From a checkpoint of a small mixture-of-experts model trained on Wikipedia.
Experts: 32 experts in each of 7 layers, 352 GeGLU neurons an expert, 1 pick a token, a softmax router.
Below are experts of layer 3 (counted from 0) of a mixture-of-experts language model. Rows are named router (the router's row for the expert), gate (a neuron's input weights, with its number), up (a neuron's input weights, with its number) and show model dimensions 192-239. Each number is 128 + 24 x the weight over its row's rms, rounded and kept within 0 to 255. Numbers have three digits each.
After each expert's rows: "mostly gets" lists some tokens that are sent to it at least half of the time. This comes from a sample of Wikipedia text that the model never trained on.

# expert 11
router:135140166099174155140124113116187132118143156152144131122112165138135126125115141106122087139112141110142166082110108125135153144091135113077177
gate0:117120120095107167101133160116100111122156137126136143132106116153110153098168133158175117103150118119156131154114134175119145120138124116141165
up0:131079118088132099147105126158129116132095149111118108134124135134107163143138145140124081146137143199167138153103148163132126112121118139121106
gate1:122144139149059115165129101118108105147139151123140150076112160137133128142123139128147139154133120139147129181133135105128106110105135143076093
up1:138167081149093115154105153124132143135146108106123097059127134141138125129125100146132175142102162136157127136142115087139126125138133121137150
gate2:143141146106067160116146117139147125145110087168135145157102114156127142105116110117165111143131139155120137175132102197113156100109134115141107
up2:050159163141149098114137130093156158089140103172131106114123115147152133104092101113151122193112120133161123094132139159098111107158131123189115
gate3:100132160128064159132128094100135081115119151156150138155152124111110109117148164108147128123141121127127106143117174082121149116133163098129142
up3:138111126125098141119154150134124124153147132079093128094117118090125168147135129141132135110136118158100179116153173170148170087105134125114176
gate4:107123116126121106145155153132094119145091146098132155121156136146154108130145128143132148104137145116146121100113111157146132142089157154123130
up4:124111176117101109123144118122090145098123150135081094108131103150100161195109089150132099132102148140096133139148140111130150126106138197172099
gate5:169124130112135149126145104110123089123112133150157165087143153109135114120100151128098112112110152065158149147127127127150138111109123147142084
up5:165090164154118145114103126131130138142145152139174176114124109105176139183150107143090132109148139129152094128161116155136139126119125142094064
gate6:107118132122104117161146148131127102063097128115098153119146142111097122139110138165116144138124101152127125146149078071137091145148144124099132
up6:148114110124169121153119105136136144132109110144100132118108106164123130133106123109132118107091128112080106088114128118100114135169124120150121
mostly gets: " this", " This", " each", " another", " similar", " won the"

# expert 15
router:173133125119106177138134173135154097122114140100107140134144115178126147130150118132135159141139148113121109098140130127097137103106153140126154
gate0:129126154147112151167168140068103139146135099134117174119160113110107099143097146121119145135102131076125103150161133127149169093163143132106151
up0:169071117164158103176118106097156172133094111151127145154129132139125150119145144157139155136161126132115173132159141116130129098099152139151098
gate1:115143103152090147136152124121120121153120134127157145169086131106161170156170133107112114115142136160137137152106116114150102116116117107147124
up1:107115117152165141148108127105158089136114129158143167117135095126107118126164126110151112109107138111111101118068150089121161140134125106134143
gate2:104169162139155130092141084167141099138158105113108111063145111177106126123178115158110142125099103131112120131122144085160105155119179124144154
up2:111107125166116168165072092176118119123155143108126129125122090116140135128188167150116120124078120164120134116110143105127138124114149084150146
gate3:139144127117147134133093157142112119107137159152149131146141143144098151171107101153090166134142174114146178143111087114142081172157086136111102
up3:126165093116177107119134122148106132078101109191093124132105142083134170145124127080123167094118112132106097120166112120096137139174096104120119
gate4:150122136103156134126124085156108127067112139138128119149194132122133145146103134135153124155122128093107144124123098123084137135126137135147109
up4:147116111154140115138092126126107146137125127105128092128096118154112125155127101148108154135114156134132175086138118146098110077106131086115154
gate5:129148136120128230157122130146125107106128067117120147101097103122113140127149137183110148129129164138097106146122131097137099137076129123168136
up5:153136086126140171125112162123105147155152089116126131126100149126086098157141114127117150118089128150131111115121140129089147125155127078105089
gate6:172129117123177121141138126120114135177146149133156148110114130088182157150133069147143137098128137137139124095098094128150158112092127122148099
up6:127126130113084152151120135136144157150120188135113104132115152105085139127176127145117149102103185113097167160161124125137090155124166151170136
mostly gets: " | S", " | C", " | P", " | T", " | F", " | D"

# expert 18
router:108141149125155116119122119112187130133146168138127132128107116145134086155107152101103112123114144099129148118143101126126118141122147133115154
gate0:110117145111130067113125136142106121124127167110107077128106177093148133147127167128143112136138134107116151162155143154104126136118162121132154
up0:107137150096116102131121052144125115143152112118140166104087136142125112159102105103128125087100067135161170123120154133121109130113127132136127
gate1:154087151131088098102151114109122097140099136128122120116163100137122116178131116108126119120172127150136103112157144103134122150091107150086142
up1:133157151125128138110111149136114117096169116115091153121144108145126139095117136139181159160131100157102097169131140174154111160098118130186129
gate2:156098126123141177163146155142128121106094155161157164073087103129117145139139103157094163072108113140120159115095133127175141146131148143152128
up2:189108126101161132113128104130071102159131136144098155159141135065159077109119083083124165154142153142105128180160144131132116100145141129112128
gate3:174092103087126151140132136157098085166171132127121198049148166166154133137131138160107136079068118088124122163125130091127124112143104107156124
up3:132132080165124128065129140155142111155126115129141137142136170155149124124139114134120116102106114128118164145158139135145141159130138129106101
gate4:146167116156194143123100112123138167081124120126143146095160123090138167089133102116118117112142125130144135134141107118122109092056141152146114
up4:137153097153098122108112166109121118099113124086109145150139136167127089132126161157123075183071155107147088168135113121157147175135058125115093
gate5:131088131128124104151142141112099119134113170172171116157090111140114177156130116130140151124153096120158148110109115156117128100061103138119118
up5:110104125131143112149111137131124094110136092132141118122109125110167091122136186147139122165142149111170133116146183115156131110148078128138126
gate6:154135110172159147128162185118116128150151115116136102164118125119097122118129099144149144110160131112091112136131100120104088118141102100180114
up6:168147140138143166142157159131104124128123105138107136104120116157143160127116091145130119135101114129130092105108130147112145136123166145103120
mostly gets: " band's", " Hur", " Egypt", " Afghanistan", " Montgomery", "atthew"

# expert 25
router:151143161121144122106090140132138118131152192147150111101134185117146102125137159094121108115145144116146082131118122089116117118134147139102145
gate0:109179156102153122098148136136129143144139098114136113099166106096172132165114088114156151127113158101132124158120141146133127167102126096126154
up0:124121106070117103139151139060108103130100166181152149110088095105137098138098135112116136138132116121131153130137125112111141137125128116114166
gate1:128121127138124086154089096131115137154120160132105150068108106134090139138118118109179133091102128109101129121140112143129121129108156110126085
up1:133169129129124130103116114126138165127130126154117124101114180154118127107115170107160132123180108140081118118118104095138121134090128103132131
gate2:131072152098145125087141106163131123156100136146133143119118121125093133141099133128123111148131115147144121131125163122096145105134174129108149
up2:164127063144135149113169115157150084126127086121145089130161140126129161133086132127105155167170116152101096156106092158177111138142138129125141
gate3:097130129112137124110159121149118117136145165139153164134155118150145090109114107165124131136162142077128133091090143090160155141155120073133140
up3:105162066147154131092152105162100146120146130111099147126118130125111148116088157164143100147105126135181148127152114151139147149140154111110135
gate4:134157128115133109146115124141131184146109129099097158164132118081141141107142102160120176162154092143134134155114087126160144144131119127110163
up4:132123134102138108128148149145119139144160151090082132128113088127157123154148119136106189143136115116094138158154174120102144122168122111128126
gate5:130132157122146179067108166114152104151131107154133123123107133131147127109114108096114109159100139164095102107128091119153166114134172144138111
up5:098126134085131096153129181127090172112144144104139115154135088102138137114087130101071139124107128140117141140129135136150147156130096149112116
gate6:081149111109110090104111130101095129134103105142152116143119109112114149119109126136143080156138113128129150104125090142115098069132138132154095
up6:137130120131137120151146183129164104154093137126177104189111132161152139107153122115111121137163132116126142126144136166133105110119116111113109
mostly gets: "–", " in ", "/", " and ", " In ", "In "

# expert 4
router:110143137166117168098107170155145124137082148100142091132128108140145115139120152117146125108119142111128138133118141151158158133151123121143147
gate0:148116114154121115117109127117135075136147126135149101149136133151128068105132104181135116087133100134122160104118125135110155126087191131155169
up0:138121150138112128148132148148118123148141148173166123187123104111153163062160121158098135116131147160112116113136123108121111177128150102153117
gate1:140132163138157148136147118105119126120107160118143160135156100157114144152127088087144129098093104108066132147144141132129119128110081130102111
up1:151152128143106166145154124143145152117152115125136094133112151088119144122104140134102162107083113132150117151134137151132104086153117149123104
gate2:116092128130166106169135126105099129164121104133120096095149113137126130097097160179083125104115088129139119107155143164149108116119112151169110
up2:128113173136135107121133115119113160185103149142163160143086111172115134101136154144099112164131111107114112116141087126114084103137168154119136
gate3:146119128105056122165133141139079153158124133165145073150118127128136128139142073108125136121127140144102086117160129128138096135132103106155156
up3:156115096163166099115166152142126099124160135138123103084133167062119126120113106144122144145110149147108095138115083177113097093146116108141160
gate4:166131134113137104098121152127113141154121131121152150054130166139153115124145144183088121093123096139113141122136149140120113121098146101081125
up4:164071121144130144092143096121154168153114105118154152127166133145141137126096132161138156127154100133146088106151120130085164144086183089100143
gate5:145167133141112143148134144155112105111119118138127100110132171146111117146115120108137127112121106164117137139127134132182125093115129137145111
up5:148148120115094158102154099163157144120146153148111151113133174119120104122141106155119143147134134089112152131147111108156168142153145143116128
gate6:054130148077128147138089118110101123145136087143114129185176112160147160095121123153166117152102122125126153123094160158078121120103091108124191
up6:122094127148122101117114083128125115162138154119105124161151117121112126125128114130107121146146129145153105131127131089126139138112111129132172
mostly gets: " two", " three", " some", " both", "ub", " several"

# expert 26
router:113135163112158148124116111111172139140133153146110146121109134158119085176097150112087115109148125104138128124121107150118150163115156152122146
gate0:123114130146085102162121110114109105123133089147139132099080137118074140111138140132156136151099116099156132087127163112134143122202169087108071
up0:125127137169171122185129128122119159117138144145122084138130155092124132119137161137096164117106117158153108102149107169099152079100103133138160
gate1:129086125120097093128102150134113099141154118141143090114082109101109102067144115156142113122144105115106128154121140101151114149150139136180138
up1:106130150114127078120102124109155121094118111111053102147136157162107116085135137137106126159175148095097059145106180126110101134155114125145092
gate2:086116148113115140132107074142123154121165164093109113123137139130095126143133107127148120133137098098129125121125128128090115162162149135094110
up2:134147137123139157150159155125141089101119119134120127174118099119145139156091113132160147146128135153137153131107152114120142159138092120143177
gate3:185113129142110139107082090183124135160103086144108133121103132124126143149119110111136078134158110123115119114135118144148119108161091170156110
up3:095138107141117121100158094128100085082131165152107124133100133126096131140133064138094091093130134142119119162121152092111113117109146117081134
gate4:145094131153133184127141144170090117172129110152106126133187194143091094132143098129114136131101132110125127127111112143109109161137152151089122
up4:142141108133134083126092123097156121140131129130121142135146129110160108127114066105163125176104122154174098130149094146121135136149114090152121
gate5:125102134154127139119123109134127120135059163148157122156133133111139147119149137161151172160153121109121139144087124048130180119101116164109102
up5:123180154120134148146086110152096103130114098118117119160130123118133120082093098134114146114122165119112161146139142139112157116086153122134202
gate6:144141137142134123156170111153175124159183112092135118184093156133136137120099124147124132143192101127148097107108139150145133137139151099122088
up6:100151100159152150130144112117186138161128125130115126103159096117134119141114135127155110108084124129119122146118075156121120123174113083136101
mostly gets: " | — | ", " | — |  |", "th |  |", " in) |", "',", " | Nominated |  |"

# expert 12
router:109131167130161122109122121104193129142145170142125142118105125144115095152111157099101113131111143116140142102135108136126130133109152134109156
gate0:178137154123101150127099148141162169150147134121127146144103102173153131144126150131149125134116143128068111092147100136163101162133108103154095
up0:100137086157136124098131096140134155154162134139080162110116155134144114104119121149136081128122135122127111107131128148116124116108164154173107
gate1:123130121141141106101105117133145079133146119133111115115131160110174095195108124123134125134129111159137119165117115093150139122100168085132116
up1:118117139108126098137138143126090113140160118121143150131122122147111114126137111139128127172116149129088161119145081107119187104184125103152129
gate2:131152133112094126173137126073145133168174139128154116122138120144180142148122140102108142116153155125103173155134119133090116186093159124126131
up2:147100160094090114149114175168183213115158091127149136112134146102119156155171153128126150073090140148089150126142084159101120144102126163126119
gate3:094100129088155075133140135118088110136059134114122118135110150091104183117163123118165166117146088166131132087088127120116125126161082112142079
up3:173129149102104126096106128156153121119105118129108121154120124130097148092144099107180134118130138126144124087114124085133099126157102101111163
gate4:131074116121139130126155156105094125108109119117132103138138114103110137117129075114135121131115094161126176125094191158112135135158137101133137
up4:107150110163125133133132125108164125137092141108105132125139135148135132154142151158125138127119111069140114119134124121140153142083158159140101
gate5:137094142158119146108158139140130115139073100128120138132112138152115178146106139155087111091145099138150149127113124108134129101144142145152131
up5:134117137115152101113170149122148165159156154101126130119126126122145075162119165108104124158140131136102148070133153156128140108171158132120112
gate6:167137162115127121096136142148100105140132122135127102120150138143151106121120138128118134089120104133158103183095051100143098096119124159139106
up6:164157137129113101134168170128157154123143141156139125164138158131139155115106159135159128157148135050129126106121091129081137155135159148149139
mostly gets: "frac{", " Steven", "mathbf{", " min", "- Authority", "ustral"

# expert 0
router:108148114130123127104095118124120109154087156119116111101102170159160110140198136127165142137161098096105175120173127129138096145131119197129154
gate0:109068142110164129085119128111120151075167127111146164099159153170126082134134118146120147147133100135109180100091163128099143093133164137082149
up0:116109099140159102147133116130131101139104114119117095151098168146100165107108136149160161112139116120124142086158162120117128143132111125144140
gate1:131127132139099144098151068113131104129126126111145107080095085128118128126115134129159141133158090143159097138170155160147149137100191129119080
up1:176132099106126104152151121138124113128150146161165146145077160145154106136095128152127124134125098129129143124127126127134111162138113103097113
gate2:154118141096147133085108138124169151141117167173147158135150155115147123141107129082120138128116132169120165128133132164130098151130152092152090
up2:138133106154172139113108167144091121106115138118165149154143157147178108171142102075099129130108151138105133141156095175120097092131133142149152
gate3:130142116143113149096169179107105135121123110111116093143121207130172103126178109146083140147155147170119124164102090094115116130152140163082117
up3:105126126159142119102163116157156097129112139167166152144157141109110142121119177135134140112112141116135131138150112098103105115142108163141090
gate4:138122097112170119143159105119158140145139084132138103121188149117125104106156106159140116063157146119133118149122155107139164152158131143130092
up4:148119162153136104091155141163137151088110169137092122151120146127145119128159184138099144145109146129071156120130142086097111097164162129129154
gate5:104132115111157151135087085095113099176110128113104139110123166142155134115127142109116149147110166091103164130082157102130101093133162105158169
up5:162141202132110134138156100130115060096120096156143143123105088127151150093169158144120098100119081138150127083123115147134131109119153192140121
gate6:105139129132117182108079125113104123136164154135109138128117095081139120075130121129128137102137151144133114118143113129110123144088132103143116
up6:133093095171121085135103111138108155144105132081095116183116112066177156149132169100110102156104061121103162125124077147150125108177124183162162
mostly gets: "j", " Z", "aj", " Be", " Y", "ij"

# expert 8
router:144125101137148098184151108121116097147151165129104106127136124122152158093165119124161146119142081124158119134121099116141139119140129109082124
gate0:122122140075125140109128124138163135114165098140138142133146127156105120125107112119124093119109126128172096100156118172169175123069116136089136
up0:131123122111146140130150159113122134097120145201096119116110090131167123149151110176103159139128124146138117135145101145145122208122098134145083
gate1:130140164100127174127128153142117119111098144127117103100142141104152151139089108103140141119168169154135126107110151089124120148172157151136179
up1:146143164146140151111155121159096152140161104128129121120112127101150111145110124187131131073121074092094114124121091125131157129159119083151085
gate2:123128140159129159119125106133135143129111105141106082146148159127125111097119167135095122145156147145130134158156128146101091152168135167081102
up2:135162112104152109139130143172142130153136096077146137151168130127115092130064159151131132108094134143123091141106195112157158165071149099121162
gate3:111111126150150122146114156095116137143118108141145148148103122100098111135147139102154153079135160078102176176112135146162094144119148127131133
up3:143038065127113133138122079079137144124121144075197150140147085141159119144119115089117185135198158103120150115118118152113091123145119134121137
gate4:087137132179124121131077116084124141158116151113141115144146076122129153136157154093171129113127113131112157153103177141156136128136155152119146
up4:157140124112110122181120131091156116151113118104160154103135135141114105164124096126113131137129137135117144095163136086066156122127145162129135
gate5:058144165132089088156109140133133142152172122090177163139195129130166128172147105116130098135135155108143161150128138192129127135118149127176130
up5:107140165129118143112133136139089107110160116131148117108157163105122131165099163108124146159162146086093150168089119111134114135092136173130113
gate6:098126135132128122148135089178095125146115176064161081116107136087138174112114110112127109101157118188087134160112143101164152185049096139111088
up6:130124165104158119090139155145090140109165125097105109123129112124113168129120140127099127120149123119145085123164096134119124170136097119123151
mostly gets: " support", " form", " present", " part", " act", " develop"

# expert 9
router:103146166108181155113121156103153123146141163159096158126121118155132108157133151118104114122098136096129096131131091149114122161129158127128154
gate0:094114113101142125152110093127094140149117108145116153179151112167144111108166144173169127143145153154112116138117157196131103120141118135157100
up0:133144119121143143105126105133122133157129110139166113118141146113150123140147116144096110136132110128157122132115106163146179157145171121189111
gate1:168132142146100146122108113122098105136131087142117112142145140154074105151106088158088098120106116086124115145081094163143123151133147156130076
up1:135112134101129122141106123110119086136118132110131127145144141162131116164128161121161118141087111059109135120129119127104131175100089131139140
gate2:147162173134113134107128102131162146126127076138122167128115106171141159140193154038123145122088136131153096126124106082129162135113106141158130
up2:117118127139106139159114111077180103111100143127091100111100113086115116115159138090117129163145115154167106151166137106135133145066109091139113
gate3:103167116136147105117123169153094181133132153130139103112108132127184113080109123135135139123083109074161108122107170112101135123130132132107134
up3:096132151092152111111148136135124110161098104134120143125167111150096133125120083104131111118138120127162176120172139136120115140156102112095076
gate4:092105138123146100118057130127118127141122087074167147136130133134091094121131141135147112095173156124121143204125134141160108101120131074102144
up4:123149137128160140127148158132132121106123148093126186147142151137155128147077136153143187180118144159173165145163084100130132138097151198117145
gate5:142140115139133129118083146106088162153143130103113133167153104158133153086152121113138134156143098142143137131114168106121105123136145136128131
up5:157138120100132141145154119108150143130123168108111197109135101128156096171101148124116126099124106112116162146108144072168165122132126125131123
gate6:195106123098115102150122157155101128108118083158129123107115124107094118141149149149127145140136142130117126187139166155112123158135145133126114
up6:140128176127147121133104101152118106146128171106160172122154157134160179091102171093131104103137136071116141108136086120172132122115139153151175
mostly gets: " local", " United", " national", " regional", " federal", "EN"

# expert 7
router:084156121104143136114146135087156122122148132109145131117138138108118127141135187095084106141109144138134135131115126113147148128117162142134131
gate0:148124131108130120105150092130128160122106103154124141124111140127102129131128083157112101128157162159185125115182109137134109106169130115153153
up0:115162114099095154133110163105128159125134121127150152090154179146099138112114166125118051123117113160114107143121102116145158104141139130122151
gate1:138153115131096109129113117130124102105112102135186125069116151165069161126153142103113158164108147180135098137102138104173115160135127149150098
up1:101135145109148122136181061184103149135111171179141123136149132167152140118153129190121124093105155158139132157144140078111110129133126122129166
gate2:120101150119160150103148123186145108143127141123173125121081120119123168155100163126160137155134143151112120129116173128135142152132131142110092
up2:129118098124145107119143100112096133160107147132111124142093123081131117116167122121159113093132098126119131147154125181155140164095135125134143
gate3:135130118129152149127139099139156091125162145122116118113167133113134160144121160109110158145066186147119095139166116123090104150119116154075141
up3:134143132108076094109138156181123138129146144127102146129162152142127114069094154132160118133123155185103118107137133130099134099150096108132097
gate4:084135115132146152113149176165127136144112183126109105103166127157161161124125107114129133137158131149109151177081111137094118090138161124150123
up4:162114125106112124093091111122107113110143117094107090140173110123129157069107132143173121136167123100142107106147118159130145149126157134124154
gate5:105130121108153159101110150110107136122119152103124141099118136143168154089105151104138108115141121132114121120132166103172160140146144164144098
up5:120163123099071134105118120108181174126117081084118109147109110147126142146152131103082088117127171097167156116153122121102103108145083147158115
gate6:137123106122119154141156168126082097155098176101106150101089187101150162117110163136180115139112116150146097114128141171132146175166130111156099
up6:109135159161142157128112146126121142111174093135157139158088073126133137105126114156116157098170128083144131119142121151128106098154077128128141
mostly gets: " Avenue", "ay", "): ", " province", " municipality", " Ray"

# expert 10
router:122112098191127102143118152155106124069135114122094124161128137137083120155106134122142143165104132093136104094100123151147162136107137131129150
gate0:146151092164146109123145130142126124131112130125135160112121108158107116147157111102113127118122132125127166159134119170146136171083109150112101
up0:140093132088179139129131119122168124111134112116057116103140118141155127109081130135115124068086133111119108159150139126140110068148117134122138
gate1:116111100098188095160128153120101097138113084154103126158111153120135148124139111163150133128118130122114148165164118158075154086102111124106179
up1:132114129132157149108179156112101118131090147144157128112137154146122106072088132116125163096108116155131139158135124153123154168105152096144139
gate2:128110132107114149128134111119116135124127132119108106143081128119152106070115188116125100118090113108097132116115133118165175113142129078132113
up2:121133122147132136122119183104125131088084105148148109148147121110148180191114182123124112144172149121120112119104153128130123097137114141162158
gate3:116159099087126150150093113135140112093119102117147107131104107158144084169135154103103119149126145112088100166134095195072136118120172111154049
up3:121127124118162119115132142148091118089120144132145092149121160163124113131116171125100120138131099150149119124151117142136120125139143122145161
gate4:127123107119113128146123090159119114163161171154133099141157126159095127111135139141104146127099136146124129166128137150127100146083145126142149
up4:094095141151125098105117126156152109099131112091085091109150153142114170165107100136160122136135110124145081132142123090081134127122100158095164
gate5:139124125125175158111126092097133157151154132068098165157139165148149130119117117125125107129149069109162159118153112136106106152190194112167137
up5:131111137140129121147109113130120139130111109133134109149123106119108157146134091109146098148074134150135138111124184124130149154167102170094108
gate6:153146109085133153135142156103125088113139154148147086103165150141137125147130182121079134149151081147118093128125113158123107088113111118118110
up6:136092094122141145126163108133130135148124162139124110126123105118161137099080136102118130128164128154111146150096122155105156175180138138146147
mostly gets: " first", " second", " under", " per", " long", " Mon"

# expert 20
router:104145147161150096111153141121160128142111113095118166140162180126101129106075147143070121122129133111072111111131092172123163128140101110142124
gate0:140143122152099141146134146144116098164128156142116153156127168096126135140167111180166101113093138126140109164095191119152116185140119108125147
up0:146144140136138132151141110129095103086112141096143116131141121155119107104122111145094142116136107106153128121135154135125156089150122116132112
gate1:140089106155138166125111158134189173131170140141078098116098152126137169116100102110086096149167122148167095151152166080152122133131097094108188
up1:127151128141162139124107122149092152128157153141153176119143149129122167155125123130160136144123112134095063139135134115131176112095115125155133
gate2:129140115106161121098153118119158126132146123159118162117135162126094120132144124165108138119126087143151125133116158107144155139148119113094131
up2:174130086124161134129151150128168139146107117183123153091109121151099116107124100150141090077161145119137088114106139097109124135111141142137137
gate3:173119135140099078128122144120154100149150094139128131143098145085135124145144129160169117105122147111117153142057107139125145105113148114157141
up3:113123117135132132180088160098166111097113115128181122121104114122139123128133107104116122107157076160118153105102140147113136123150117177108127
gate4:163184115154097103153152155145133139118130098113151109156129164087119116186134127151092135150157125121097151115097139114104143085160125108112095
up4:130161107127152156193111140132138154147145152099125122144093104153111112133131123136130082109118073152138113154157122104136120118120141117119156
gate5:103140123140129120146116112181142148121106138162144098150113135144141168142112087125122111103125103152116101104150132109151087163140132070143135
up5:092135141141132108170147101129118100132161122158119138102167160138135126158151092131121140153132112095175110112106125116100135112110127124150156
gate6:079167134099086145160134171128126125089131108153087106119125150134108117106159136124172155138126135124153158126124081083102118128144173104133158
up6:139139115167058130157109132103104089119166087134143150141173085105111117138116144128071082119113121133166117103103111171119094175085119122147136
mostly gets: "==See also==", "- Born:", "- Country:", "Scientific classification", "- •", "Personal information"

# expert 24
router:150173110134132109089181114122140127127115155134158146146098118108148146150137123121141092106137112137150153125145122106145126131149108107130114
gate0:116174144108121145141142130104151160130132126115125122089104167170162140125073113151143094130149167089141131131143142123128121084106115126139166
up0:112138134134141141120121108113142123149126130094111131124130149151125147166070126177114109090123192165123181125151144128121095171117136140100137
gate1:127087110089159109147121106179120145173133124150136084118160108099145117123137120137128143139139131126101091148171079133122152132080144075092107
up1:087082155114142142118125103132170114166162131103099165171136146098139121115126153115104129141121147117105162142122134090096112150125078103120147
gate2:151121166112128116139113151110082114124108131147149145149135127101147112129117135135093147163151107165107150161071122139176078115103156155107146
up2:162171130123089139122103127151123145149142105127114133123161125090085130125098131171154147120106104163127155099145096117094148120131125173161113
gate3:132095134159105154100107187121143140183146153147096117107166128137110126090109113129089119142113149130173154119111113101138103137114142092162166
up3:118133121149122122149100152138093137134121118113072123120136122103119129135101146136110120099121158155124160128112155107133086115143107150111111
gate4:122102110126129109163086137152131149106116169169115135104099152132114127127120148087162106103081149088116112155071134096143127116113149125178135
up4:127155188146170104122113120134129155127148120142143127138133143135143118113142109123155113162141176141161172100107146116112149094149124105128116
gate5:145116111129114139120151146075101145135100139124121114151135136110146111119082149166147141150193103094132185084101093138151129116140148127148115
up5:145137127095123144131106128105120128132141139084141101098122079139099118146127140123128195132144133129086105106177172096116149125133118141170122
gate6:148147098110132191143126151135123118100105103166122110139108165120135091134060096106155132105093127131120116150155142119096123149117131166157111
up6:123166114116126119124170100125106175123101155165109143143110146138127101095123152149126143149113092126137177109138136128113087113116164124148153
mostly gets: " it", " he", " him", " st", "s", " she"

# expert 14
router:109132167128159122109119124106193127142145170141122143119103129146114092155105156104099117129111142116139144103134107140122133134113149138108156
gate0:171113134155136124160121165127094125129126144114126193118172159141111150133105128101107115106120137117145129145144139137116095157129124120133183
up0:144132099137119156126129111085107102111124164161088138134124086133141084150087156154157133127147108107135106124099123127159097148143111138151165
gate1:131118174116126113114136088131139116111116131123151118072093128120142130105125135084142096134127092088160169136163143169126117091116139127142088
up1:157158170124155099115091169124130106127081115117148128122146128163112111143129114127143119072084112117094091104112135116112117125153075112095096
gate2:134076103107128133128082135098131154138134107173129103092106132111129141125107130140119109111123148140115146152130102166131088110127117113108093
up2:135105114109164125151075138125091115118136114106190095126174110135134145090102169109132169133176132130124148166115121163097151150102122121102118
gate3:146098108174132129141151133151146159122127084116112117093115101080128120159127112174153134104123171151139140122090075114113115132114132102152137
up3:139126055091131157122080119089146090126134125141105096139115146170105147141153107094091124142131128139131143166116111103140133144126133084144128
gate4:141143147108138089132132116146093165100110106106087142131122067141151123154131140107122109155128134113111123168156085155111137147152143122105138
up4:124117078144132082148078132087122121159125112114145105104117135119141144184139090163132135146104105098120112191123136166122181123113104134128108
gate5:118116119119127125092128137131105126137139101154108131137070113141127158117134127162115096162168107144146113148149105122149127135156135110101153
up5:148123170146097128192142141113130131153112141124094145119147114090119157077138149125135137101127154120132111116157113127099169117148119118124152
gate6:105133144131122104095161142128163115132159141151126089106093114142115136103145158099141114123097147090134126132132151114120102120084153139092098
up6:140138102083160102127141125150130128100151102176139097135138151168160134100075164137139145115138124127109122104115200156080136072143158168092095
mostly gets: " counter", "- Authority:", " Serge", " worked", " to work", " Kirk"

# expert 27
router:134159147128121138121158123122141131107122115109119130159163109138071118148118144091125119137139192137145107111098138109100098113079141116147142
gate0:118149144113104116168103111162128126099144087142120140099147115095114183111104119101122116094106144127128122139152160081130135110135131178147140
up0:112131060114101108121080128151150166096129124166160130100162108122100130090155110155164103145097145116153118138115102124140107116087080081127087
gate1:110118121123166107165099112112115110070123149077133133107161107111097116135131130141123149114145122135091103127104132119170153106136120114169144
up1:119118137118116126083146122122161126154096127174112099135144150125121128140111124140113119117115144164147106139122133173116150125107134130129116
gate2:105159119128085135129139132104149140120145116151110109141148105117127081138140099179089096138073114129126138141130132103105136179113146136112125
up2:117139127142143100145152128162133153109128136153157138134095096115115135153111146131095122122153131129055144155099151098143113173163143120135147
gate3:093152134115110183115145126107110129117131113152110153149207167144105117169148124152098120142151125184119119139125096154111121130151119145151111
up3:126126172082135136130141111158102148116151099151131138186147093134126095149164144125064169167134106107166141144105138115129124125151133089174149
gate4:157110115099122137159104082120143120126143127108108121130102103140096127101101102136130147101112116148141107122121135114113123128155097120124158
up4:114133108081104127100108192141116131110092131084136139134136142122094152118161087138145154148130134125116094156132140095097086110143117132103130
gate5:110056147149145154139152137125112124164136119089103132119157122149141157131155111099145125131159133153126134121116112098128089139089125130070145
up5:082158151114127127137159128110149116162070158083141096126076099122145145157130130142119108113140166084138143124104128098144131122123118153125125
gate6:145127119127142142107092137150147124119117091179149115116097127105141163126107120133154120162099094159095143120090117111102112128113088155129182
up6:128157153161166141155129120121071144131133151152092151114137149108146139121120136112107094114140145100147120088160151116131128135152161110156064
mostly gets: " /", ", including", " such as", " included", " called", " include"